config.toml
n_layer = 12
d_model = 512
n_experts = 80
experts_per_token = 4
d_expert = 112
d_shared_expert = 256
activation = "geglu"
moe_layers = [0, 1, 2, 3, 4, 5, 6, 7, 8, 9, 10, 11]
router_score = "sigmoid"
normalize_top_k = false
routed_scale = 1.0
balance_loss = 0.00085
balance_bias = true
init_std_router = 0.0156
lr_router = 0.000239
vocab_size = 8192
norm = "rmsnorm"
norm_eps = 1e-05
tie_embeddings = false
optimizer = "ademamix"
lr = 0.000245
beta1 = 0.9
batch_tokens = 131072
seq_len = 1024
train_tokens = 957500000
steps = 7306
dataset = "wikipedia_en"
Below are experts of layer 8 (counted from 0) of a mixture-of-experts language model. Rows are named gate (a neuron's input weights, with its number), up (a neuron's input weights, with its number) and show model dimensions 0-127. Each number is 500 + 50 x the weight over its row's rms, rounded and kept within 0 to 999. Numbers have three digits each.
Before each expert's rows: a language model's description of what the expert responds to; "gets" lists some tokens that make up at least twice as much of what it gets as of all text. This comes from a sample of Wikipedia text that the model never trained on. Tokens count by the router's weight.

# expert 27
What it handles: Film credits and roles
gets: " |", ",", "|", " by", ":", " as"
gate0:430511468493576518509518497587490455571506618541507494548528538532514452548514502482490441461595396450539479499459521448430403549552523554490510462488494457476422542428430420502602492540505574571539569545481455468470524471425534468484540559597517489545471476453539471477434526495522491536517493418434619537476501468525506512364624503486539497551546535542521611618527457509463503478501
up0:410460505505576392389523611495418512463528504506557528491476482499473483476567434533450489557434508459454527510484482577469569489464482380541481517465472544530493467424516494511512396524530516491543555524503489581489524431496500502468554409500589563455434515458431570507532463591514506458455423549469493452473457499511591568618456453559591495488464514556513403536451417502506564471472

# expert 9
What it handles: Numbers and counts
gets: " 2", " 3", " 4", " 1", " 6", "5"
gate0:487558551582541514543592423491535583616549476720525425523528456499526518527546520506449511483544522505405554370413538463500497593525480439460517435464481503491557510620490592531615438552472498368495584582421471533499452510507467472473536562508529486511511500478580505542433539454462498391517429453577551496516454523494520490453630465455558477514509553553506489473529464398415523432533
up0:418371382605610366352385548417482549439444518425499398506446476597473476545509558385513516515487587567480507558505464501538528465515514477465572484517464459509485437485384486535541504525434572482510557533488573553542455530604503605517443471508389523414499529587486518545465537543577470510458472463521477513498573507508467435470501535546459464518501381498501501539422448543516493590489

# expert 13
What it handles: Prefixes and word starts
gets: "-", " co", " post", " inter", " p", " st"
gate0:533481488506455463553461566529527509509516548551506396518591502453434543502447427486487549547571497475517416455457552481480609470514503564407502634517487432577417585548598408539501469518461399552544518551514436509454532476468457463458508430499481543417495424572515488478516502446435490475389561493481515499513509520575500575562503446486505494539433537543475453529504409504505415553451
up0:500475486455464565597504555537519527545479474480588481495458467512521490536453450501373485522645506646520518498534483558492520537606487453439529518499470477562526471534498536380487526593480448550553542539497558534483448487570560472411473505488523437502468489510521446548543493440610478489532460470433556472570575499518500563553529451512531529494464423476562482536522480463491472492493

# expert 20
What it handles: Score results
gets: "–", " |", "=", ";", "1", "0"
gate0:508540550544487557487391541538494542429452487493583569448579627580553537488514472515474453598526502503449530556439546545507421477543590438412440453423526474550489491478515521416461502439460495475480425592454510593469458606577459581571468458535574566510529539517506466527479539528457503532534482557416624473458529547390462521493544565538500552591555477474508391493440528562577502552485
up0:482496453516494517439562473472453510406563535481474580478516446502372597467570588463481480495505461550459511480564498544540542503423442364463518533473469586522493512527432415520548479519484557437544581483478548609420621479536609540486550506570437444495527506530538561530537461424507429581492502500489505515545532530466468496582394517453507556466477504498514575577475430526480588556493

# expert 38
What it handles: Digits and measurements
gets: "=", "0", ")", "1", "5", "4"
gate0:444506512559468502470549448534543487528512474546513486526602525427498452533584480461541440491576474465447533510555493570519472426506507559501478514464525395462521503455551511421437506523498520480484450520534556414508414536521539462495462488590547513461490377468522401405479490536466544574401517526471456558519466558491490489488465471456416490466473557412490357499496499453467510551396
up0:432493477557548437430493488454518575431495530495502494445495491494520400442539570509493436565482489488476505508487540494511500430435421502403499539511485515513507486518502576462517448519450525578459541429528559497533479556490525469547475479501484531521558509481551535513557538522559459537549623400521553503464566497497522359538488462415507531449418489534492466482509514570470569477500

# expert 56
What it handles: Commas after names
gets: ",", " |", " by", " and", " –", ";"
gate0:615525491492588524481491457497537519474542405468468458411543520502525443586534502456557564441507491467473490521497581481494472461517532479519510415529443489415526509473418501554588563474532413560543405571522568359531434512447568385344518575550555544459490469475528482477541459470554435512499486534510462510479540519516487578499532546411575473495538517577464489506518501465548538480446
up0:592507521513452461481505560557493461441477389518585447487440437497590586506540432526539518482387579442529520595482493432403473516417547469602489478563502531447478494496414480557450539496529432503481444594585444527545559554515586517473477443459622537516502462464564498474448533474571494457480509526500476503501501441493449528465520573504484496466392598535525507506508456466475486389520